{"d_model": 128, "experts_per_token": 4, "routed_scale": 2.5, "balance_loss": 0.00244, "groups_per_token": 3, "init_std_router": 0.016, "norm": "rmsnorm", "norm_eps": 1e-06, "tie_embeddings": true, "lr": 0.00971, "beta1": 0.93, "batch_tokens": 65536, "train_tokens": 298700000, "steps": 4558}
Below are experts of layer 4 (counted from 0) of a mixture-of-experts language model. Rows are named router (the router's row for the expert), gate (a neuron's input weights, with its number), up (a neuron's input weights, with its number), down (a neuron's output weights, with its number) and show model dimensions 64-127. Each number is 500 + 50 x the weight over its row's rms, rounded and kept within 0 to 999. Numbers have three digits each.
After each expert's rows: "gets" lists some tokens that make up at least twice as much of what it gets as of all text; "comes before" lists some tokens at least twice as common just after its tokens as in all text. This comes from a sample of Wikipedia text that the model never trained on. Tokens count by the router's weight.

# expert 30
router:526539496564497517477515517482478449495543569490471546476461418555603527489503510449457429534555479459576490488506484542452467448510393429476558456525513507541504531501490562543516468505408548
gate0:431487463582477455592471508398490476425583504491470587498543430498542464628500494471439476479537508515489477520552544394581528431499549549515486442537535486474519562480482423577569455485416546
up0:493552450429422520450551438521536588488460540514454464519484504623549465582543548474494524586534492484477543479510585558550524493503524503557450509450468487491546450492468549396507540497551474
down0:535480547535504382428486562553525480528554497500472592458454530534453490472623535588399479524482445539484486507490526533479530553489465578568550392577487519530418513556428539513513542549488416
gets: " of", " in", " for", " on", " to", " with"
comes before: " the", " a", " his", " their", " an", " its"

# expert 31
router:513468550499471490415497463500394429473533527521477599490447474529441553463500400495456562533531399519507481472598465576590400501509463499423558572485514541501502590512465592501459424530445517
gate0:465579505470399560418543423509532526475514481407418565538452515412459509370469461378520513518512504525486426497560549491556552441481424508517575510541528544576372468548571541469566483452425565
up0:540450444500514534465564470426445560473476526482469491573536586536446447490511512481468453590458485410416460511483490477524533505515552535466484543452455532544534403622456553454600548429528577
down0:413400472580496499468463411447509487415499548539548513614452545541451424447431430460463518516487418538531547526574481530416549522552445453548561545522514423471410530514445532487449542469499602
gets: ".", "\n", "or", "al", ").", "ur"
comes before: "\n", " The", " He", " In", " It", " This"

# expert 24
router:517444506432544472483482540495498416463528554559487442502487462482536536471443563501484512547521489557617501490514490461538446571437501381460512478515520503524598503461478665539440499520434528
gate0:476547530440498516536481547613432498481457524578573483480621493417551466391542527503479529511463544499498484438541529475420469506538492454487563543385509424556455468438471584574500458527442545
up0:578441551501495541405608461465501455500491506495461445513497495546574461512491501570439485531539549527504466520419587582500524417545457570541403497576576510509466463510523436438564543503448521
down0:429450496471495517498557453370585508503528573520482556476529534432495568445480508480463452490436549529409483580407545486517452427602428540443470511508493496553457408438430504561488462538481488
gets: " was", " is", " were", " are", " had", " has"
comes before: " a", " the", " to", " in", " been", " not"

# expert 35
router:566440470503491467471530492505482471518527513494570524479407457539500489462503433562537519538626478563557457527524575524550476506500443442510564498564538548552550604470442550577489528449461596
gate1:480479486486451520489525485506525404553590450430529615542430496508498512593587435429475413528476397488557475469609578455457495517486548433573527416525481522510507526506555547582532354486521444
up1:487531529532511516475536511467407464498410513438426516540462478453592468542514461556451424443554556454496573556438516504533403540513506519425541580471580476529565443513500478560443541458581544
down1:541499534487593515466504551487440489451470433491515483440491457482479447441518556463470562575494465522526447475565500497509470554516522497442496585380421573529456562419417529504540539431527399
gets: "\n", " of", ")", "==", " by", "\""
comes before: "\n", "-", "|", " the", "|---|---|---|---|---|", " The"

# expert 0
router:468445540530490463487494564465479490511541528539455431509490465507567564481465482496524466560541426521589466426500569530468443595453462354457508592505533477528577546496423577506473508462397516
gate1:504474556485532564432567594536502551435539463546559438492420508479492469487512506545493463520542478479496531519570446497547551520380539528430521379510518528524486443527531552589576511490546555
up1:576492515496506382433478470505596493447393579532506425434441443489511469480549500428496480540499534426512561578469415482460492493430508554495460444556505536632518519567459307513488564556523504
down1:473518538462432445430486578501548522495481511528424411448429457476471467450524452487541469475458510573517458655561489521537439482468490572545508602630550526486558442568453447554465483551602581
gets: "ing", "ed", "ated", " used", " made", " released"
comes before: " to", " the", " in", " by", " a", " as"

# expert 33
router:516428502495445506456560573436440491487533555528464437441461411546492506438506494556411553540534471605565463510458459514529530469462516450467552457469571577588510543435480618492499525542499504
gate1:510538416575573463506512512562512547530540482596492554500462608564514507522467551499441537453551476487570349453550543447546497490479424489428517460538560483496498408490431450465490499572554480
up1:509521534563541438510523490527518601460374569563453575570518473509475502591520534497492532572490442543521523533486469453574527470425509525506488504490548474603447449596428435432459498508565385
down1:476472586542553525560535514468452567515443555548519474527433494445546583528398517538514502495492401498488466536580409447530623483554440585580463569363547579527424522552476547506555494531488464
gets: ",", " and", " to", " in", " of", " was"
comes before: " the", " a", " and", " he", " which", " but"

# expert 52
router:537523536622561488450501553431510486482571586532515485434515436578561537470498494521462506523575459502636476584487466519474441495392423408383555498534527489537504548451506552548450458505387527
gate0:511516434526482587598479500530553497493524587614510543525544435548495500462506417454512568478442504485568599382546518407469450470470458463476536457427463566543446530493501550528530481548494431
up0:518537480519426516439496537580469525483531473425458505553521559566512467410484502494380452483418503482477575599485498594477509603422464509494478438518488468507474504521485460523500424494568542
down0:527513537558513392506514458457518450425375530531519420556521546519473493527351493573556482491596496392522480501532438552541497606488503533519461554541478522514545444499548557516552442471530509
gets: " in", " of", " as", " on", " for", " at"
comes before: " the", " a", " his", " an", " their", " its"

# expert 26
router:495407534455416460500570512467470475490553503546490526449438382542466554445491525515545529579638537438578517529571484479467414461548480499419517517509501532552563494410493591558484446451532558
gate0:482469429449507484434524575552588561561544578507454568554517444506463429437441466536439483578608514400480459536452612519485437478490562516486464511592448523504464610472517588545519504497489546
up0:444545474488504524545540524405537509509517513518528461501597478520430506457466534528513476489574536534527519572407506626518502499523542541523488512622445573490524495506528567598507499510392431
down0:505445493527476520543535550468474514537524467516499531532453472516529430559453556457466556532607532461438528504421550548441425594523624537474334471584498462470526511448532488507467435488599423
gets: ".", " \"", "'", ":", ").", " I"
comes before: "\n", " The", "s", " He", " In", " It"